config.toml
d_model = 224
n_experts = 256
experts_per_token = 4
activation = "cubed_relu"
moe_layers = [5, 6, 7, 8, 9, 10, 11, 12, 13, 14, 15]
normalize_top_k = true
balance_loss = 0.000414
balance_bias = true
init_std_router = 0.0142
norm_eps = 1e-06
beta2 = 0.95
steps = 5528
Below are experts of layer 13 (counted from 0) of a mixture-of-experts language model. Rows are named router (the router's row for the expert), up (a neuron's input weights, with its number), down (a neuron's output weights, with its number) and show model dimensions 0-223. Each number is 200 + 30 x the weight over its row's rms, rounded and kept within 0 to 999.
Before each expert's rows: "gets" lists some tokens that make up at least twice as much of what it gets as of all text; "mostly gets" lists some tokens that are sent to it at least half of the time. This comes from a sample of Wikipedia text that the model never trained on. Tokens count by the router's weight.

# expert 238
gets: " C", " c", "C", "c", "ac", " E"
mostly gets: " C", "-C", " c"
router,235,174,166,175,188,224,174,193,224,187,187,180,234,217,202,222,171,237,129,213,247,170,235,255,163,156,190,176,243,223,236,216,212,184,189,194,169,214,218,166,209,162,177,224,212,203,192,168,172,202,236,162,143,249,183,244,234,232,206,206,155,200,208,223,205,210,194,237,155,233,195,155,163,237,191,226,226,184,235,222,204,235,194,222,190,235,228,187,185,169,236,198,173,281,213,245,235,168,169,157,240,147,189,200,199,221,221,158,187,238,231,152,183,207,215,233,165,200,236,209,244,193,205,216,222,228,237,220,145,164,175,222,162,152,189,208,167,263,270,188,166,206,153,146,199,140,191,232,141,207,171,224,204,181,231,191,154,177,226,177,225,235,251,180,162,199,216,197,229,171,223,184,200,219,251,255,184,221,231,164,234,197,210,209,226,181,214,247,208,241,156,241,172,167,214,224,238,216,212,185,187,198,216,179,201,197,254,173,196,219,185,134,242,204,211,197,199,216,197,250,157,224,234,219
up0,235,195,190,218,272,203,195,182,182,176,217,198,215,170,182,228,199,163,215,214,229,205,226,166,166,197,189,246,232,213,213,230,204,181,249,214,130,191,185,168,249,192,213,215,178,132,181,204,204,194,179,174,185,225,226,211,180,218,218,172,248,195,215,192,193,168,185,163,197,240,198,214,220,229,234,216,178,199,167,172,180,156,218,226,200,214,243,237,228,197,105,150,214,214,202,261,210,211,195,212,243,224,195,179,223,254,218,214,137,228,161,175,264,146,169,187,207,213,215,232,156,232,169,205,197,214,194,190,195,210,143,187,170,186,219,226,249,169,239,224,245,213,210,172,187,177,140,195,198,103,219,198,238,190,221,168,180,163,174,175,229,190,231,193,168,175,185,224,235,215,169,206,201,220,205,194,150,176,208,158,245,171,140,199,188,257,192,150,213,217,158,212,246,208,235,189,193,240,199,163,229,201,230,226,178,191,192,155,164,175,114,199,178,223,195,226,295,216,209,215,165,188,201,195
down0,201,225,201,231,229,220,174,187,192,177,226,195,149,164,209,202,235,259,209,257,213,220,171,183,260,187,148,152,201,212,215,201,168,192,217,171,235,156,174,161,200,167,253,228,233,181,141,233,190,206,170,160,211,173,211,193,210,187,233,246,250,215,222,272,222,221,123,155,183,175,200,236,236,263,219,203,199,176,209,187,226,177,206,217,211,228,220,207,204,211,193,217,145,204,200,191,193,173,179,128,205,226,160,228,208,225,209,180,190,193,209,175,228,213,231,167,174,169,161,208,159,198,180,145,216,166,210,155,228,174,204,240,230,209,169,251,188,180,227,157,229,204,217,209,176,203,248,167,243,203,169,161,165,185,265,214,252,196,217,213,206,222,202,179,172,203,135,196,201,215,238,228,231,224,208,153,195,216,206,228,198,214,187,189,177,183,205,223,135,221,193,225,222,215,256,199,174,160,276,197,255,190,200,228,179,187,245,216,123,199,184,193,147,198,196,217,206,196,206,218,175,184,168,105
up1,208,262,248,189,227,195,155,175,232,150,179,128,220,172,160,188,209,210,156,184,199,187,240,201,207,172,242,164,229,237,218,168,200,212,269,224,202,218,232,221,201,177,191,152,188,211,164,214,200,149,109,213,168,204,202,189,205,169,161,162,180,220,178,202,199,199,221,188,183,211,177,197,210,259,235,167,190,202,218,274,207,210,232,187,209,202,207,203,152,152,207,200,186,244,195,227,222,216,229,133,215,201,205,235,218,177,191,259,197,217,220,197,159,177,221,256,253,207,196,219,203,188,191,206,160,175,220,183,195,143,197,244,174,193,199,187,140,192,159,166,235,229,200,190,219,213,222,232,165,169,202,248,197,196,198,228,185,236,218,152,230,158,248,188,205,175,201,202,186,184,173,217,185,208,176,182,199,222,179,192,258,192,209,257,265,199,193,174,226,240,190,202,163,216,142,244,143,192,275,175,213,225,233,126,216,209,267,167,201,190,250,172,216,197,175,243,213,213,177,231,224,243,196,165
down1,197,169,190,157,198,190,174,210,197,164,199,197,279,178,202,172,176,231,183,168,183,214,195,187,236,222,191,243,209,199,192,179,212,210,219,192,201,187,212,178,214,181,178,234,268,240,179,179,180,205,219,222,204,211,170,168,242,225,169,131,171,183,220,257,202,218,207,199,269,231,219,176,216,198,175,178,217,212,222,197,197,189,223,194,155,216,261,219,162,204,182,186,203,211,254,194,196,179,201,217,254,250,156,201,158,198,211,198,199,226,192,152,258,194,208,235,259,169,196,210,209,236,234,234,200,264,174,156,200,240,269,215,220,171,193,188,229,182,193,196,195,244,162,160,158,138,236,183,199,172,182,217,240,180,185,150,204,194,200,161,221,176,188,114,185,230,186,201,262,236,170,184,215,141,239,154,229,216,197,140,209,226,213,172,244,197,244,162,244,180,205,166,143,165,152,200,157,234,186,197,225,190,183,200,217,231,252,178,214,255,188,226,206,110,216,173,198,238,174,207,179,190,180,185
up2,162,223,153,236,213,215,149,137,229,210,207,218,218,214,191,189,207,177,193,178,201,224,175,249,206,214,237,224,164,232,205,169,144,229,207,200,223,235,187,124,177,217,194,214,257,206,245,198,201,159,147,194,178,213,265,184,205,209,233,206,199,223,215,229,152,251,227,200,167,205,234,218,160,237,191,195,143,186,223,277,181,222,180,183,212,174,215,174,219,126,173,257,186,188,209,190,169,207,242,185,235,156,192,197,128,221,217,188,202,200,237,194,161,193,226,236,163,189,249,227,230,220,173,255,206,246,162,210,191,181,217,250,184,197,184,158,173,229,211,215,152,123,204,196,217,224,199,214,203,194,230,169,183,194,202,207,191,175,203,144,213,249,191,198,193,154,209,184,164,173,217,186,178,202,218,133,188,146,220,236,176,207,206,265,223,177,269,257,218,227,190,228,149,199,183,244,208,196,177,189,164,200,198,241,219,231,185,180,182,257,234,206,200,171,215,219,143,239,211,206,246,187,209,227
down2,188,187,260,180,205,233,228,160,178,253,181,235,212,225,155,183,197,145,171,174,227,218,264,151,224,217,180,177,193,196,188,214,166,127,200,191,235,197,209,172,237,193,205,172,169,230,197,208,238,198,208,184,184,197,173,143,198,139,207,191,199,239,217,212,189,145,238,187,159,151,178,173,209,202,161,204,208,195,171,217,177,239,196,166,165,214,235,164,186,177,170,128,214,195,225,172,175,180,169,227,158,192,255,180,206,215,233,216,254,244,232,217,257,239,226,195,191,182,204,194,234,211,173,153,198,206,191,153,203,236,221,216,240,211,173,167,225,179,222,179,175,254,186,220,177,243,203,175,138,178,184,219,179,224,204,189,249,182,209,205,188,184,191,168,190,195,142,225,167,232,234,224,180,181,226,155,160,241,255,213,141,183,227,239,175,259,199,189,215,198,219,224,201,222,216,230,279,231,207,168,225,247,250,210,213,186,213,211,179,221,198,202,193,191,203,117,182,245,256,180,269,166,212,197
up3,234,251,193,199,238,213,124,208,246,143,161,195,186,146,226,155,178,226,162,170,222,223,259,213,191,177,191,196,219,229,219,224,243,227,225,157,217,161,177,141,197,223,207,207,219,172,247,146,221,171,160,184,199,238,235,199,223,205,191,193,189,193,198,206,239,187,232,187,172,191,203,256,225,199,213,145,200,194,210,210,186,157,230,212,202,219,209,189,141,174,164,217,208,193,206,181,155,258,234,160,215,162,209,183,222,190,250,257,248,105,228,201,197,233,164,292,245,218,209,204,204,186,178,218,208,243,210,234,197,207,247,193,176,187,258,188,179,199,163,168,203,230,220,174,233,215,201,209,190,218,191,234,140,191,169,235,171,195,199,145,259,185,217,211,240,190,178,196,201,256,208,199,169,245,193,220,189,211,190,230,151,201,207,170,233,181,178,175,191,195,176,244,162,193,199,231,192,239,201,196,209,225,209,192,160,256,202,162,208,218,204,145,236,232,203,238,202,225,164,164,162,219,132,199
down3,164,195,243,201,201,197,157,167,240,199,201,207,212,234,175,221,180,179,162,157,213,159,212,235,195,219,204,212,228,217,235,226,178,161,228,207,200,196,206,162,255,183,166,209,252,199,229,295,170,175,230,181,208,219,173,184,183,222,174,248,186,155,208,178,136,184,207,213,165,138,209,130,229,253,159,172,211,176,159,109,178,172,217,245,203,206,193,207,193,172,189,206,203,180,218,189,210,252,226,197,223,164,159,216,253,224,216,188,175,212,251,178,231,160,233,189,201,206,212,188,175,163,177,156,196,179,271,191,171,226,239,178,198,177,194,174,229,185,184,203,178,198,185,218,173,147,220,161,205,178,217,190,183,233,240,219,190,208,171,184,222,203,174,191,157,194,216,216,202,236,242,207,195,224,240,191,182,207,244,174,227,199,217,138,184,283,189,179,179,155,255,206,188,199,165,221,258,266,206,179,206,195,213,159,177,274,265,173,180,200,191,210,265,218,203,187,240,191,243,232,211,180,186,180
up4,192,200,190,159,219,251,223,192,170,213,207,188,194,158,247,199,187,233,219,194,188,182,253,210,251,171,209,185,186,235,184,202,244,200,167,122,205,197,260,186,236,188,141,213,211,215,191,238,172,202,201,191,207,221,211,214,194,193,250,202,192,173,200,221,198,185,196,213,163,197,204,221,205,159,190,174,228,215,227,201,154,178,186,218,194,212,211,150,211,210,236,186,222,218,175,242,226,174,178,152,192,204,211,233,187,247,165,149,132,223,165,117,230,214,241,201,232,226,183,174,235,168,211,254,204,191,242,227,197,177,204,173,201,145,169,225,203,234,256,250,168,199,146,208,211,186,133,217,177,177,196,183,230,147,157,175,162,195,193,265,121,187,166,194,179,204,199,194,232,199,222,232,192,194,197,194,245,233,239,203,216,224,160,193,160,217,215,212,131,223,209,247,211,220,190,174,211,169,232,179,268,247,217,172,221,133,209,185,231,244,198,201,187,222,167,177,235,230,236,162,159,243,272,232
down4,214,240,205,210,153,191,190,174,148,195,199,235,179,248,222,195,225,190,173,221,163,212,240,241,206,173,231,191,215,153,217,208,209,180,203,238,171,215,219,203,152,154,215,212,217,190,203,191,235,208,180,201,159,190,240,182,227,203,246,162,180,130,202,210,228,238,208,167,203,218,182,206,260,176,171,208,247,132,196,260,175,184,232,176,235,200,209,217,178,183,236,174,254,149,153,161,246,239,220,207,212,170,218,169,208,172,231,174,166,226,198,122,169,231,134,184,212,208,196,182,230,254,163,204,189,180,192,241,235,192,241,207,180,222,187,171,198,226,247,231,213,230,174,167,210,163,173,239,209,175,217,203,192,168,201,206,229,212,213,228,190,189,211,203,202,220,189,205,195,227,282,134,203,157,197,219,209,132,170,196,204,206,155,170,221,194,236,196,198,215,269,236,131,220,221,165,207,198,217,188,216,197,191,168,253,192,232,140,200,220,193,138,213,239,185,223,132,214,170,148,198,253,165,233
up5,215,219,157,224,234,257,192,195,155,189,224,200,210,169,186,200,183,195,211,181,235,139,205,216,226,114,202,165,208,165,207,212,221,209,254,173,142,232,234,211,159,201,233,145,216,243,163,156,224,196,222,215,166,222,191,237,211,192,209,239,146,201,161,195,204,236,264,198,240,167,173,179,178,209,183,141,204,173,222,187,197,206,232,260,178,219,213,249,225,166,200,205,152,228,178,158,214,198,216,169,174,208,181,199,205,205,233,167,238,168,248,148,136,213,192,240,254,208,207,192,183,207,199,198,180,316,188,202,221,194,203,203,180,165,170,186,171,246,217,208,156,225,197,211,211,251,214,226,240,190,143,203,186,193,186,202,221,185,207,208,150,207,206,253,211,226,202,244,236,216,230,224,209,241,250,192,210,202,146,222,202,249,222,200,165,176,189,162,179,235,179,212,192,173,198,201,192,267,215,228,243,192,214,200,202,252,192,163,175,190,184,163,182,181,224,210,229,142,249,179,152,209,152,175
down5,205,244,159,286,202,233,196,168,243,165,194,183,227,199,194,155,201,178,175,229,211,210,228,217,262,191,186,197,209,253,127,216,177,197,236,185,228,193,166,247,223,178,189,210,209,200,189,201,213,195,190,197,156,179,234,220,223,242,230,213,180,267,183,146,186,228,197,249,183,197,180,218,212,229,150,210,232,149,178,172,176,178,252,258,206,180,247,256,174,246,225,214,213,238,181,233,204,194,208,198,187,125,209,190,220,201,171,184,194,196,181,222,189,137,175,173,148,159,221,178,130,160,201,192,187,148,159,241,174,270,173,216,165,191,159,203,182,206,229,150,208,182,193,215,170,225,184,174,218,244,206,201,228,240,189,173,252,198,181,246,211,193,254,168,183,198,249,203,217,147,187,205,212,232,208,182,235,214,197,172,198,202,221,175,190,215,193,222,172,180,176,191,188,217,320,227,166,179,231,205,163,137,208,177,222,193,249,184,156,186,219,218,191,185,154,221,200,189,211,188,199,209,191,196
up6,168,215,251,175,251,210,168,218,223,161,181,203,215,224,190,215,201,204,233,233,172,198,231,228,153,165,164,205,218,257,216,140,182,223,153,195,204,219,224,196,200,179,199,184,217,210,141,166,201,143,171,156,192,168,140,205,218,202,202,206,233,204,196,154,253,219,200,231,169,197,132,204,182,204,203,249,226,225,178,192,218,137,252,203,167,229,200,214,189,218,215,130,140,226,213,160,224,197,203,199,258,197,203,223,192,251,204,184,287,177,117,238,209,162,227,202,182,164,163,218,192,235,229,227,199,173,190,181,171,219,150,228,201,197,172,195,140,184,219,193,220,201,164,239,205,168,201,225,171,204,208,214,215,185,259,135,194,167,185,204,185,200,200,186,159,248,197,195,234,178,206,242,220,261,206,179,216,209,239,185,208,180,179,195,207,214,224,163,129,161,213,211,211,196,243,207,169,179,161,190,281,203,219,179,150,216,188,178,243,207,193,211,155,255,192,212,191,211,252,249,185,175,230,197
down6,174,242,176,196,209,190,146,192,241,231,226,193,235,197,152,188,255,232,205,225,215,221,180,215,198,205,220,198,182,168,184,193,206,141,131,136,176,221,147,208,173,225,187,244,158,155,181,202,228,142,170,198,175,169,148,155,251,186,196,284,199,205,159,169,167,176,177,259,219,193,189,225,168,234,260,187,171,176,178,218,281,170,190,206,230,251,221,181,227,193,175,188,207,196,199,218,240,213,226,200,182,265,211,217,143,225,228,164,243,234,200,213,190,213,174,190,213,194,221,223,171,183,179,122,204,213,193,154,213,212,215,198,207,211,241,142,229,193,200,198,269,204,191,216,208,153,229,219,249,184,253,172,183,212,199,148,180,202,215,231,211,163,186,242,178,186,239,161,230,252,131,192,212,199,187,214,200,196,164,233,146,203,211,203,194,226,219,190,216,228,217,196,218,195,156,225,250,206,203,149,202,204,188,227,151,203,214,228,172,193,199,185,228,196,226,215,234,191,183,238,243,158,187,150